config.yaml
num_hidden_layers: 13
moe_layers: [0, 1, 2, 3, 4, 5, 6, 7, 8, 9, 10, 11, 12]
normalize_top_k: true
norm: "rmsnorm"
max_seq_len: 512
dataset: "wikipedia_en"
Below are experts of layer 7 (counted from 0) of a mixture-of-experts language model. Rows are named router (the router's row for the expert), up (a neuron's input weights, with its number), down (a neuron's output weights, with its number) and show model dimensions 256-383. Each number is 128 + 32 x the weight over its row's rms, rounded and kept within 0 to 255. Numbers have three digits each.
After each expert's rows: "mostly gets" lists some tokens that are sent to it at least half of the time. This comes from a sample of Wikipedia text that the model never trained on.

# expert 30
router:121122116169117113146148140140156118103189101147185145125121075134068174146122110158115160144122101069170192164066149166136078119149111179126162113140139133133177157146141125118107137132145105083153108151172138181122183122184091153135067118127113109131146131128148153160192142129201146139128160128112056135111128103100142129141158112103146163122159132153157104183124135106146103134148
up0:114113165156213118153175140115143099186171150161183094104170101119097123137148113111165189215143104132125138057125137178189148103132057082179131077125138107116141103172120147115117145193142122042129101088119105078106124108149131167111095117161152054138092123153101144153146116082103123092132131142126082137072193139155106118117135054049163151077091134156131136089086185134157086160178
down0:119079148161142170110112148098141163063126059153136091095097149088092164101149131123117080131118147124165091136161079154080110096086114077156112146128134124120139182110133129069047156149129185142156177172152104195132175145130101167106148155125106075177106152101112113136127135136173107109102110132157085168155141121142085094131086095136112087113154152124180191128126068128143167155119
up1:113114143120080154193123106131124106200207120129182170157106144121103084119178109086147118139130117091135155128096075137037124115101141140075144136189155191129135088206138110134076184142092209133130093105151111078132138117118131207124175126050118080150111140092100156142129126107138133151124099136154184165180113063111083141159152094162062111149124161099130164146128167077133067114194
down1:135142113116171114048140121171110102100166138125156089101097127104128169112128104090104132144074098166088176106126127076114113194164143124214122127142120133176102139100084115108119090101152113156144116135090154083161110143110106106129127193149156128161184120130152169067137114091114164088184126171116100139039143155117114103151085131141127136116104133186093131170145126168167180058138
mostly gets: "\n", "\n ", " species", " ISBN", " Species", "\n   "

# expert 24
router:142149097124125111149089136117105147127148135248146093123125134137145065170101111149158127115104161129122144143100180131136115095198130124126121184189101167120199183127113156087105127084156085123169155142155132122014187156140116118155138131098114150117076140157143109178144102112128153161197168173155110135070154139191104169119107139127159099255158129138121113135089115135119125112138
up0:115107161103136092116132070107105157124119146154106128135108169145138181079121110165208098129127138124153141136130125100089189128133095133119079169116147150136158128108081114120121135145168139119104149173165127184100085093200137096148114130095100160129098122072124094070141115153085178107117132088110114094126165138141078147055139118109102119145058192118145112107078126147107069136113
down0:121151168116147072110141112153141175169120074126119184139133108171130114163101147139091128090123176165206185128082185115137094112166159098145122138049138132112097161154117165114135134201135102092099084166113144133105151082106084139123147084172152127125145125165154114210176088124143101084143160155169175142092151178147218091137074146046125113142147097146151123153156173088204160099154
up1:148144144111174155127178110093114105091111138107148142107103140069160085164104145120215105181095137145112112173162157099137113159126116126176067055148119105171079156159084100135098142146147105109149165094114076111154073117118165131129082151133093125166134136119148150098102173066114178133098143101102142123161114125145109092113108112146158061173108126107126098124118156082136065125137
down1:174111118111092109122098108163086125168157181171147179167121143125117073122134132101136157115095193161109099082121139147174127095165169149133163170139141113121133163121138055140108142139146140104142135140135244135125140156187111184104077091124109135130107142116117129117117177091143122165148161062149144124111040127138118155104187142073213143065152145124102129176150112121101118191173
mostly gets: " the", " The", " an", "The", " its", " two"

# expert 3
router:102070177079094145128146158123124120138089152131106152145149139164119110125095118104113093105130092104114157153114141132149120089131124139127161164100069087125162063130152091106148096108081148158123121144154147110090104090169147121141098147075073068101142110092098067138126150047062136129103137057168154098103137133124146119113113090139117136135106123125127123128132143176084093154154
up0:157084116083093177127180088105110220081130160176142098175131124134161115114124144120132111122078089120144148077123159148115129130138061136124091175106100066130134111157138131069144087142072135092156135151123097107108254119110130119124088106160095085127125123150125115138113176113111127124068119119148098182139178065103183189124145161102216139102080149034117161114104101091128114106140
down0:118110152113166144167079128136180133111082124102126153128110094112125152133122119096143086151162055120163084138139090147091087137126108067099107090136097115046115069119090167141158188168121133098110074169134100070096096145118160125070107144132155122173063109114136141190130039140149133089161087155103120104106128132152155113168140101116031118137051172130118122103141072057139125147098
up1:163118155176139099089095194126084160132098145157142130108180129134109155101138155109075098044093139048134164136161136150114138102161108158155135118110138099157104106106104085162135160133130148128125142197152153197090121170106150174120153112158148118116122155169150122081153113122100153124095118130104120133160134097116105113175139159137126047153148135105214065137113189131151166109135
down1:121119092129160160130159137132149115139177136141160153142158117111150129119174117102158117159169170165107092147124101072149151159167119104075154110122119097084070194100117162140112186133148132137162161096110096098097069112134146186172100114074106119139150155089086146144140087186121143166143128152152099139102104120117186097130119146154106107157117116139090141148094169155154119141108
mostly gets: " September", " March", " February", " May", " October", " August"

# expert 49
router:101168098116177119157127195107126166113147147125152091157163055119129126130108129127152087094089151075139109087135102125110122110122125140095076168150133125117154136162115098164211100153130112095160094130035115144095092160134079136106098118188134085161125141178051109208131060132125081136148105092109129123133098119164121098161140167080109127066146161136128130116139160104170150171093
up0:114110120169165088168111202146152149120110139088170143136108129132116158052163166096182082105128150104108125190139115131128099138094082201087157115104102207196143094173122141147220154131056124147129101142105152101111125123135101151181132098119102115209121141122059061173149083164054118165191094128155150142123136112152112131066139104131130146103106125143101101130188151132182125124105
down0:155130115115114143094104099068158153142109158078125109086110101145072166175081153173176133123076196088112123161079118151183090079121133075187138135127146099151161107100105132180113112168169142123134170119167166112140149135113122118061147093160152170070169108146136047169106087163140149129129153119140163137203157070092074113092137125119155089123121160075173107122113119140142117115072
up1:097151085149115214138088139116125155108122085069137099152085106168141096068137112103173148128142185102052082090132147151099122135097163164068123126148157148133086082120162178175116129161127117120105059148159078143088086099132178087087094103163161148146114151116093153131147142153177116079182145107136102188202108111146179154143113089104168157087115104126135095096137148115100126179126
down1:121167139132077060107122141114153128186144119151106115120031078097138137096124204141143098095170173124162189210167126147174166116113164116145139181089089086123113099111126099075136162103140139181174160152136154133086123156141149128086097132103097168126145198122184148115171159122118104121144085114131129118114099157136109151101210122181116104143196091116149094136128143130125153136110
mostly gets: " f", " sch", " von", " Ger", " Gr", " Steve"

# expert 41
router:128161108137090150114115067082139156146126155107157135147154063164133119092105128155173136123126147079090103136074135110125144109049130074216036164163128092169119119110117141109090127109096174112110143157136145128123136146147124058136090137133095172089154109159123116090170130128117126168160092202089114164107113154194150121103112101109105107125105119141110094135095166143176096082111
up0:145080153140072132146101073143100212097183116090145114194092117171083132096100093137154132159090131145107115032134134160122069076106104181113137156103179157133132098109100103153149103118105081096116087117148072138120169108123113167127083009159153145045143167162170149131141086117152107106145077111112165150178127113173131162103089107097084108116143118119124115168163144108137081105128
down0:158108090176190117088113088218117112128085116171135102092080174169083180109113125145087154124124083175099110122153131146149138148151196119162085118157122147078127141162109151146124164166151161149087096091105144110140140126097152169059166130140168095168078146121091105164191118221088107069156099106137131171117118092097119114130116120160079141121048124177194079147134135121101095084090
up1:076129142200160110100148109126144107118131104087127168141106126126126124126147120166123115173170123176106108136093097115153243130173161108190133144113127161170126143117162126127178160119190112170167140153121139150164122139102139153149159137096127186065137121131062163050141116199120088120162099159099101099142105140188069150129094119133074089096166123174091169132079090156148136120130
down1:110120112166134103109108082144111154181122123088128127110065129072135150161053174121126110148159116135077130137169125113174133111124100088106125107159116124150068143067112114091131082107159155094079119125100135107096123150173181179083128092067141134160154122139156187140129153176136144094122163095060111171132133172085087101123109130166196122089173125101166130073135116120137156123129
mostly gets: " JPL", " war", " song", " music", " guitar", " vocals"

# expert 7
router:151161125105130171167174082118164128129161103178115115119158125103145083190092111142150159105122151141102155128076137172120091078128106189109163140108159158099186169126129099197088098109233089097154154117138154147102167143158113160179115167017139096121119134120143137206128107093165139189163125142075102156138107106071185132146130169144150087151075111120166111147130126106188154102179
up0:173106146160137160130090179137103087117099144079200102175142175152123112123161150164118182154105143139106172045130121105194081148165060154058133079153082140159188078191178118123094143180156076157154136133138166059126140128147103175176148134130136101143087122130125099153052151131152142150165160138128115163126141157197150149123122152209157130140092142103134113132066155145128155137103
down0:187120125180154131113144128136154113152122152082050151137135107160095114138156112191092090104070143165173120110136139128146100105145063166131091143147154111127130094108143151083128093074159110131119130126151134032169138145175176174113145108153161121078175149094099200148133169081142122158106151141137099112136148150099121150070141104189084142156134160094120091062128184145140090123126
up1:111143143120090134110209122152108106113164164129126139116147131129147153085111091130168078134069121154117185125079073097172114098102114124126143129029098096108143116118106097128089131159086115120062087099080121116097152132147068123168181144132183139181157106112126144113132088110036158100184136137129168112215115094155128091100105112115096099108144102115072145127124159130121052139158
down1:177081112151104113141144165176081141117113141124121146128175130121137143158129129153152149089124079143120145123152128133143124089211101101147045179125140179135154110142173123179104114170090113081072128121167082156103121117154071112147059127125166175164160104152154148130098169061114159152167133113136105133098153113129139073158132107147086165075120079163110128156126139095116143149077
mostly gets: " -", "|", " governor", "2011", "ability", " 1959"

# expert 11
router:153147107139108150176111088126105134102142162167094081182064067138156112127119136178151152126080080132129158134084223162117107119122149183072144089124147129122186158095147084103078110121147181117096134096140149157092164135157190115148136183091067116144128170128128096097147105134145193168133147154151084177103105115061095186122138128130137128207133089122159097151126087140152150141120
up0:132057115142118138164125129185103082181216097113153122150064123121152092110152135158110118137164059162136175111121170146178063125084115138106164136160162125159111129200176096128123126091144102136107103155156143114121105153128112143129157093131108155136144162130106165140117126121077111144142145095166103083151167120142096184134104156156132140094065112143091186121133172170112104141125
down0:101180138128114112142150147075107114126092156091102177144149111080195132178098185082132109161133105126153107107155119097166168171064086046090130139116109149118062105115102131180099139100130130136160139091127178146164087122162196115152071154093106191122091108078136143090104182154098136153141095135084139111139118171108180105091125099136133106098122050089087149136206113069132162070120
up1:152173153112188142117124091152146124127133128100097109138142139102150105104177118184090122094109098117161154164148176137194132125116090062119125096122110131158166141159126083105147161136171171135182141068134102096130128123151119175042099156132097106109162129093152117143145110101109108142134086089106105110099133053171151176156112155126109082152158146099120190116107135031099129121180
down1:116142172156154116127156178125175093131059127124140136114143087130156092161150118180146139128114122155114128185166128154090100107117111134078105122183114145153166139173045140131114115114146110156087093068136119156109147132117189130115127102055185169138200131112115157144151177131164112090168074129166116199170066116183095132138193160147106146141088108107110102047160121151152122120140
mostly gets: ",", " but", " while", " ext", " But", " although"

# expert 39
router:170111109162215120102131118135103140141203134091143183158125130124115110191160158122137102136141122107121155109145151133109178183134102111207132095174143165071163134118186101107082112073157089161131161081147153179061099088133110143128187152127160107111122131102149092132194074098113075168152132103146095154139126103095092159121054168130154144124175149132106140139116129113174216163169
up0:152082106155179130144086130142177136152138151139093082139135134121113094111159183057145142202046112172111168171153143126113136164165135114193124090123147118151151112153146113116180114150042133148124200129099141127142121072179120136048149168172106143160138124164124100130110110149160092133097143108147128107134084101076145150113117109122125120100131194139072132121175168112149160139182
down0:167181160122148118098112172121069122160134144100195112129136131133140176128079176143157166127150144171129107136125141134148131095134117170121115136119115122174080154135111073120098112155131090166120093136198139170136106142138151115114080153127102086091109113096135177128176139151171118118162127129089146092103125172199168145096165159161147144117079098159134127056097135123111112078144
up1:089107119141157102065090136101175083113176106059125171207161100129141155086164094109157182109133116125108135139142143180172170160120069142180163146134079158136072111181063132079199141178099109107134099193113132098086109101180141136110132153102150151094159170074119116126136086124116123124152165189158134117158110139072112097129109112121132104087158132139172120190115088140140123146091
down1:133121121130092150208117129145158167077141044132181123171137159160132088117108113149149131084204109130175089092082097151085096109141163128124106145113099133143135077124103145156127087163127106087073208127107136115102052146142134115130137088147123142136134133168154106126202075157088145119166168127154099095131111142121061173113132139155149082149115190165083124109126109105075123054119
mostly gets: " was", " were", " been", " co", " became", " be"

# expert 1
router:108194116162130142169126105107127156137173193120123131110157111137126058179072155161112175131090156146106156099115120178116138129119088179107160120159120124096147162144128154141112076124183083103123119088165127194101152148158135162142110135063128119072157126142163108164152152144156107206177159169149102151122106138070163145167154182125178120161142089125153136134161083139144138124148
up0:120164094135143167125162070096103152210116108130084167131108147052136106129138166153175101141078100152133104098116136131152112105153157174072123138123117116154107121143150209196176180127133111116141154098096115168147129165139066183147176096118141156155134113101121163176109175165089154141149160138081136120105117097139139087130118093090077133112106090098166135114099146137142108118160
down0:122113067160159121171120133117167071149170117122122180136116122184168129123053125123109121163110113121113141116148096169110118149111123065082144149170087123125127144128059150127138097140169102195152158097154133068077138088141114098125150130036148097112201150174130157142101171132147105121115103157119144107192127160154143137119169097138128145129110124100139146124112129184206104107136
up1:086097159144151115124100084158170132156140088109221149072117149114101156143172171144151118172113129090128141075113134102116139177166135124116093163132134165153166090169105177104102167183122169079118103168151117129125168086102128137158115098155099167151138109174128157164103092187125111145103116154127112120084117126152122115063109135143155180102095081143175108171136145158131113072123
down1:122142150119140123089186110112141095185119154098024103092108116164158136106141119140111188137132072171153128159162158189073088163134104090116172105162115153135153124111126159150143116092214129180192160075075092131164121135127066123127103177086147081089079171124122116130118115143115147108126125127125113208164103102108092128124167119087107134118198070126188141114087128095133128093101
mostly gets: " was", " not", " would", " been", " being", " were"

# expert 58
router:132162095129109102174150156124141150123220161139130128126137139130124082190110152161134143091133156129127172104118160182129103097135135162156159149172152162100187187158116138149122089107179104082152129128141089153126163171179079155165119133061131102144125129127101109163186079123174119173148135141134090166100116134059208157165173159127103133137139099078133147121113117121169169142169
up0:153161128132072116160139179101130116125132144137109151132093139184126094091127139130148130054166108135089114130155105183126181097136163159174156143088098101090140111150141135182160121186174130097069166093099030100079078142129104135122124171081116145146141130132082107091134145125093134113095138118085099111163136091111100108138141155118140099075174099149169139136144082143150117148195
down0:150167089122142106162143113154220090143152125126073106097134073169106105116124112162107147187108136062098158131185187086092096165150099109206078108130155131182122143078112093169178162099152090117168101137207090140184156098163094086111086153178141091178064173142144074222090137114143138151111134136186163059141133120128107112113143145095076136115089146129096162121083127075119194106103
up1:139075139119158163128171142108140110117120078134157182143135134201146128146146131116107157145095136116147104097084124153116084126123125141134150191122099126153097136153100138159115143181121119113092087124130121153118170191144106138106137095102056140096105099159127050090127058162115148140180075109087126092168135149128122071097173113137146128100151082207139140162099189147114181124129
down1:120109160144121164098124091125176122059088122170134140089149105077148229127090155130146065111122089110078186173130101099134133152123118106119186169089188112152108085112100159178188133149098111117106110164091137162111100128108121115154140121106122176073160159124113161185084123138094141081149085153128142103164135197128189126112103201145187096102150121090123158143161140097137139089159
mostly gets: ".", " 1969", " 1965", " 1971", " 1968", " 1967"

# expert 17
router:128166122084175178145128149073132098109172137179122148108110106115085068109133112123072162125102118122086081092161129104139139173141153075141077150096147192103134123161170142153088119124050143119132122133188131094114110125125149096146090119201129102123171126113058122104151112132147141142154119138129074105061086060161144180163133124162109151111134116130126135070108150107148098112097
up0:133176143099169129116119132118106113167087141151148134110113080120098163107117102083091162137104171137150066143138146109150127202146098098124122116127106173103138132183181132137112160101061133116173159186078061113123108148126134174134077157188110098150143176095091137138178131112139065122147164117107114123084111177139121138119118091110072148128139164153096099127094147162083146149120
down0:075119091138156178125094125077104118084186048132088167102110075077120104097144209104135154130104110132124127136085103124147212051072090102176142089150138112121174086121135092098073043145099083147133121098123124151127121127130091154065034173061162117108140105101134144082124106143128086106113180217134165127149105075133152170099102139073170124118137139148077208196136109104144105130152
up1:117088137084143163098125167106090141120207163110136160146119160152169107140159107136124147112126109170154048130165065104097163110161159041179116113094099114127160130162111160109124093125105079120097122131099155170114113129097102122164130119102154137192165134132085134078153087190112136093159070133116138154097126057123134166104183099095134161150183114147154136142122088135086054132093
down1:111156103036145092116138079129116122121144119184220131077160150127122120120116134141172168198136121149084113073167112096146110104138096070112147121109146119140158131132118128202135089155119158116104123084189159098073072110131164086142124102140124091133162160158139084132210084152168074154100143101149119086126054184138144168132194126140101107138087130117127191097132127172090108109144
mostly gets: " station", " School", " Railway", "BC", " TV", " Road"

# expert 20
router:082204146161168149194136196091159125117133140116108117105071175101162121120074139121164152164093145129115163139101154118138096170091122127156123069172161113152116169088106176170134085175121167099092103105091077143123107118126085112172162163193102080207206128139199102080109143145142140167141067176145143109107133143062203141141119102154102165139158055190154093157111195093181151126105
up0:205077127088172152102118135108099161093122109154104100108102110140113136170131160100139081172156209101151080150125091194139069146159137183196162139174153131132127122126126128167128101162146148111196157099118072094106109127150140133068121123176078105119117140139121137117139139164131119159105053149101171145133173149093153114108104114128120142123083140167157109108138125173159135080159
down0:144123132172058125155143068158147126138160155202108101141099122128134148160052069181118094141113144125116126095099191133090115116137107094119169107097072056139104127137120095136088118098160139139129148160192111125172112110125103141146138130130162124119108130135152069094108113128130167123115148099114098157176089163169112124102108132165145095133118168125112084137074064103121120118109
up1:176167154144144187149168086094121118126165157159114123038099188146178098114107169105150113158116089105112179148105131115139081167077162139187103084191056132155137166104127131132202019133169129089129138152164056121152113171191128104078171129163116113144120137113130192187156097126130241093136119140132127043141103104053141144108097082103163122105056123151157137110091138050197099110114
down1:073096099150110152122137088216089141143149174110137147167101110137165146093107132119149087124159255086160140081158127125092139139138119150089126151121126145123154104124124147132096124094097150107096128184126180107168121137183124114156208105135131069138143041113156149101128136109136104142083120133123085135092244108078176169072034123097167148099159092125096130150149137132083136112145
mostly gets: " its", " their", " new", " any", " his", " another"

# expert 34
router:114071138117099150093084171144108157158074127167141115099228082175076089078081116153089141059094154154158106165118110126079055131156094094166115122144144149089163136090099167117100172100170101158131140149099134123181110073120131144164054133141140151130094092140106134154138114133135091065162181143129122149138157116106118113118100139128129142139152144109128050046106133144141130131052
up0:184113153133096071047136128137141138119110136169134095076153177120067060127152099183167151131103103173107118140103151136137084127138117156141147165086118135105142147016109153105183154150143095117151120104114138155124168124151164080146112173174176149160106063114161158150161175110164109113122101129116094106128100143120141099130117131161148104108087075176195072125146154176183123072087
down0:184072145168111115068128154116167088096159096067102104151105081124145161036133106133106193137071112114148145116109125099129114173163145089137102099171190104163118101199134129105151157132143111147118159123106143125140132138109150157174163158058159154137103189137126102137118177126122137087158172164206132146129142112128151133094085101132133174072096153121136077061158179120124141175114
up1:180127153077153148147151169124146105150099100140084125125134095115156219159091114132107099131102118147125131156116169106104115169094144121099088097106100109112117161158166090163123131141126058143124144136117147080152125144182118172140096112127135153106124136128161144102137085141163084073176103192103138179052184125133100148103109150124067098131119124131149168167174090096090111175134
down1:105119143111134055098139154125108143079154190112116126126105116148106054146096154130141102088123148103112150111147043133148089067081087116137102181185107080085149123116111098214129187155098109128144135078139085157046072101176141084158106103159094087118104106206138174117183139096084175144134109141178082162159078133106107125179135143133145122150111124080095040140141160075133137144132
mostly gets: "–", " (", " \"", "/", "_", "{"

# expert 38
router:122134101124097081191153150139142162081205142134146116136140134131127074179094163169112145107141148113126168097098153180120142138153132169154173141185138141102187201145116139124118101082159103076172142131155110144132150181157085142162111120056136099168104135112104107152174090122170118189139156143125086133131125151041221170180180170136102144122142077098117153116116123134145176112180
up0:087174168147129052118190152176137085113172158139107118154096150103115088123229147157087130148102141118114148126146110145117170208108121175163176100090115161173063140099096104164105111171038145119169154129120157116098111164127134053112148121174138213164101107116110139179131180173047154134124129126096157134107101166120105133165194100060185108097156128102144108070196147139126132097173
down0:193128050170136167131121096143124124119129093109153127146154190129134119101119144121093114136115134119124163114123142130126151117183113130141145110167120137162174123200154143151176099124141130055156174083103168133118221142110119105137142180107096141132138118115136157124107127128092109137132155104221118128143137095121084117123107101119081123110084125142115107132126168125211088142078
up1:146103141139120132143106153173148115124150064138117168117107191191138116039105094160137130132118115121192109146127149148119115101111144112177151115096125144125122166152115078150117116123154116155123152094092078153108108167091143159061122161117107165152107125144098144082122176125116059103152136120128118179159130140130186147124140115143087116134195142085170142177154163129166151117140
down1:122167120091147127084109132157120124134120158234166117119121105129118163134075195100152121083142202082162150152112085103161105129128121101138135138188111167181228133151147160131100139148151165109095123147148059127093136126128135137161179106112157151127104171151141079156121055067210129117115182118111182156075152145129103167177081111074126118144151095109124105141152090122066133166121
mostly gets: ".", " =", "!", " Singh", " relations", "'"

# expert 33
router:149153110103096105172164149125142134093147131136142094150120106150143095156118099144139174119108122145103166134090209170112099100148109167102134089155123120141184164121129128097090131136182157125152125144129129173093148161196171158158139154078093133137097177132118098092174102131160159167161159144125077198127099115086102122155121112161126156156115082152141116183160087105173149133127
up0:145164135061159186138139159110165126120222084085144081160169123116067132107163127176142170149139148127165059084092192063144144148108088160111152147138123082135089144136165140120114135169134141119103128071162051083141154154091143134144144134122119141178163116093147123107071109133087101107131155100176150112127122137192094123124125178159107150099085099096112166144095106083133103109067
down0:146143185164060091141103072099103084198128158112096144159123145103153130143156089139119136134104095192141133105128109139078110134187080152112117129129100127110182144088164107139155085170104156133080113138106070152109149139133078100168124117120113125097172115166167164166094118093064074160133140128148182142116111119080107087143142148128132168111149084108107138071188115115148141217117
up1:096139157144081134076086133161162129128128140104125109121119110131095174106152147121138154139098075157143085147137151058057071091071123119093099101113152136143126108161153142118162125057115138106111152130135116141220121144102137142210172116151128184122136106107104127165117114117105144141121087137083120143076063125164085137114095141154134140154138152137109155114097163186196049097139
down1:174089091070055100178098165126089095168133102123125149096070139141087180139069166187173133112083190107098187168106145144155150125093066099128146107130099129148049130092122180108185101144063076129163062155124150087133157153148086099108127129125084129108158191142106149092148168113098063079076100128135152141152082164080146132144113150140098133143138070100173139164137169113196107123147
mostly gets: ",", " as", " became", " become", " As", "As"

# expert 9
router:145173081165167091163142133105097167079151176158142128128071151096139095167092157137157130142138090116136177166100133161147122100137124141089140104150116102112136165119115112112140098063125121102164152198139108122107173147164136144116107132131105127124157157150151104123186113138165127119161130143136078168138160132108148139101150097117130099181126060120215124111102107138169120152167
up0:137143156162179120145088137123067095126115163025137116102149127139113138095168187091069125144141147114173092143108106166104085145135125110112128129122199123112078083118091145054174131116149155092108142109104080107144193100117169207129093073133113140203127125159122166215138091162127134100184138152137145197127069163149134105144081123098072116098116060156124130105084115103117075104078
down0:149091133132116163148092134106172101178114063149111158125159151071134066191132109107154157097086148123101161151131065157199119131143159119155140111139139150094162138117122112120106124174142119181139145114116164110124124116080132072113130130077134160122132139084106076093139078132092108131061139134154099139130158126107085175146185122172171125150122117151085112133100112108145158151218
up1:146157149078127121139113112148109090208142148055062095146093130140090101124105108123153127152160158145063127120130112128161107096132181092152117109121131130140136126098135117168079163157137150167155110152181105115155145127106116118084115141112139176090117099101148118118108154146040149122123147159117150141135131125118089137088149097139157124128113098119125147127107150134181134136115
down1:071160168131120119177119140125081098138146152118171099140182108104099144125162130109134092206089127142131144130117083165124136078129081159142161112153151081190063137142213106066127120011123125117149147124108089141123160115160206116143146114125150092114070143103136092176162141126095110141109156115135102093059152156139125093178097150150088200131197078108179165074088088124153171132220
mostly gets: "″", "\n", "\n   ", " Geo", " mon", " Korea"

# expert 53
router:122111131166101132144133112055136131105143147109135149153186141101163188155132167145060168116127166098121129136060149079105148095087151109123116093145097141091146107094166104065088093156108152124102128149194130077109087125142086151161192061101137077141136156158143123143056108126163092075155178129124108131098170136145176102095173138130118149159095151185113166138127143112158186119183
up0:103085149175128135158096115058125153129117146106159133109198208074142083113084132120105179121136111119115128132108121115139159147106154153161179123074111132135114064130159138080132145160126160110086128160204104137092099147126128132179185072103146096087136186159094123131068107130135067115191183121108149107166099101199184132125139140095099126185134119146088147117196104087130154130093
down0:102088174160109117158074122091064122074130140173177103156185100163186088128131153065150112111097152114149099125126199175084114169138140198146179128116099138093131160128133165197142114156190132110151146138152129116144114117106116130205153080096153099135144168123117160102089139116141121156080184054103152109101149148115167059151124094104122218147075127152154145095166123128131124080124
up1:144088176138086118134135140088090079107114173157100181126119137185110172117147112109114102102144164160108090149086088092122169133102144114159131091154140129136112110063072082104041152127144178165180171138133162127127121066091091139107080095095041107159159174098136191104092148014123152064145128122111126109123097125203134116140053137124128101106104189166112212131157095160128134161160
down1:110093133090137143115122168102070188116111123142164108103182204121176131065124089104107131159072122153171081133102118097150180097128160170122141106138129110198083102194144113129118142128113095184146091157072138143132116118138110108149088148127127158062094094144157111165137120129119107049126126101148111143147110120160097116109096115115120123093132111129124069176138095167110141101151
mostly gets: "č", "ş", "kov", "ić", " FW", "ć"

# expert 19
router:149050153085136176126167132149133137143170164146113081099100094113174110141116159173047101135152176097153132148124148067136115139162097128068136159209162123156133120155113157074147175145114104148173128117108135034179101094158123108153170133094114089125101195075111196125171134108182141141103098148110171123149127112137122165143149195171170152070136170144121105159127144166115078121140
up0:155132124105105131145103114142169157154096126144124123124110134177155088154148125221115115162127153115100106088101121098160172126110105141083130137131128154111184023119128111130118129104113167102147094102095148057118133192110108150184118208141083102145088170134123101157130198122184178180122164137136115108083132131153097151121166163146137113141081164085142121176166156170095225150186
down0:154133095142183109054178149142105083146154096120122061182123146151122101096116147141136139114125143127159111135141148117129109140164119122184143130099134094146117129070181126120135133059155104138189156115200087162108109087097085089166123148157142155129192137077150117179148097131151056101110112098115124120154138156165112126154059140115136132142058119138189153118140101109090126098073
up1:119160114080147167118135158116101121104143164201118101162132161106071096066131183133069157132133133172178129112102085118210075146138110125111151107160165183165152178125130162115102120119134119090176085115109117149071142113158075118131150124085093132145100131104106168128180154122134172162151107192120130065144151166131126137148145101150116169108161143135153169149141140112056103096146
down1:121133154207107154138116121118090172132118124095073099178141096109137066119145183103156061107092134125083108146164132108142120152133114103136156123166099112108115123145128157177234101127113195140093100111176175074140147120140105112105138150106126105031129162112162095074162150162139171108141121058141064180161113109074137120138140121099157093143100134132109143109071161106127159135110
mostly gets: " it", " It", " this", " they", " there", " This"

# expert 45
router:169114122189112110099138110177134112142153086100131135139169115120079106145116168095151139165123104158143134194132182142137155160132148123130168122164065139139106153139166157136127153075097181117170087114136192131092153117176165093138142177159079169114106147103106088137153112124099074189135154130086086148160155151133135121124153102140122103133138107110139101116078107126127126152146
up0:087115177094097110123094116125159143109113128153154138119109111154142139143079103076117108167090127174151080105138153153099163092118127104101158142117088141131105189142091134122143142049130101191085175156117184089132164093129163085148073117126152162144104148174108078187123147103114173085148153104125113155117173107128114184121142084115133142100169140132060168140139119111139135117194
down0:131147130116100202136099118120147118108139120120157160109126204127112165172128206158127153130118129133121124081084093099151142181137157110106122065095109164161148192149131083147133105135085108183134129134152127112152159136077136148149176150124043105123181137105111165141082075190095092084163101097137114066071160136127112143083121086115062156121106114061159082125140119107092088100090
up1:157113136213112150116150099160129134117089135103206162172143157108135197097156118078168155128158135133133093120123158081116135155165070077139128109118135134082138091155030145152149208112086124082197112185137148113128072119104101134130102160079200158110061176163116094160101127131133097113133150105112153137145165094096139122062079139144104071162091149088106126112143143121138140139133
down1:142033125139077074105179131152138083142120137148096131133131185155080153181110155149110142185186143146066184110128131187118198167099152157128191178125164074152123167120128121131113103119105165103057125141167105062186125124144094129108149087123102135131138159146122143126189126088074107130105094166113126159146150133095099112123104087127121141122205133110109092148128075126142177095145
mostly gets: " New", "New", " Dark", " Boston", "iji", " Old"

# expert 57
router:124116121142141133161112131121113117051168170122110103091106107151086128139150172154141215075101102146109110110098172193138135071103110145110112152096112182114158198109126129160145143067160144088142115142140135204093107112164135137153135119032112142156138101125186111121128139100172124151163161121108092187129178135090206159168126082143108162080118152121150125143140106183151131147120
up0:120094177126122119146178094083164140146154076087107169147116146206116102146103164139128101090109089165173170165122134124191114118155096147096133121103120081091109132151074126114156158073175121117110164141107124134105164078100069174130092116086134225153143088138152152160089045094237101086136079092131078165154156150157101109069124133114047159143120131078146181145060059124158137103147
down0:153124101165154142138135087207129061131115178096120131117148118115133197076059174104183146203134131170143106128113095099109117151119155118178134147140107177150135120106094151102109114149115105173100067133086079095163078137162180136107107125118071121141196093135183128135105127082096198171127121142128170102156115120122141117125067075195161122035128136139097153150100082106120140132101
up1:124121159150131096161110159144137118066159136117095059115102191130141127147187137122063088117173135108148107111091073115120150171162120145102129098109080152144199119135091091146192117163118126091093135191077110154208135141115107124083115170139130153155099161073110118148110135118133153152106123170012123084032128179104154165125131107070078070093158230130089149130061123167091120106159
down1:043140127086117145167114121167096132087062155093163109112157151185170124152135158174143100116118196070105075164127096129155113128179104125155097130116115092104089122124120148093132113137167150168149113150150082148124099117105147111124164182074134125072174119128122161135145137201149174155109145062172077160079150090142172104182163165165167144137120098082101091112169162165165113076031
mostly gets: " 2008", " 2006", " 2009", " 2019", " 2020", " 2010"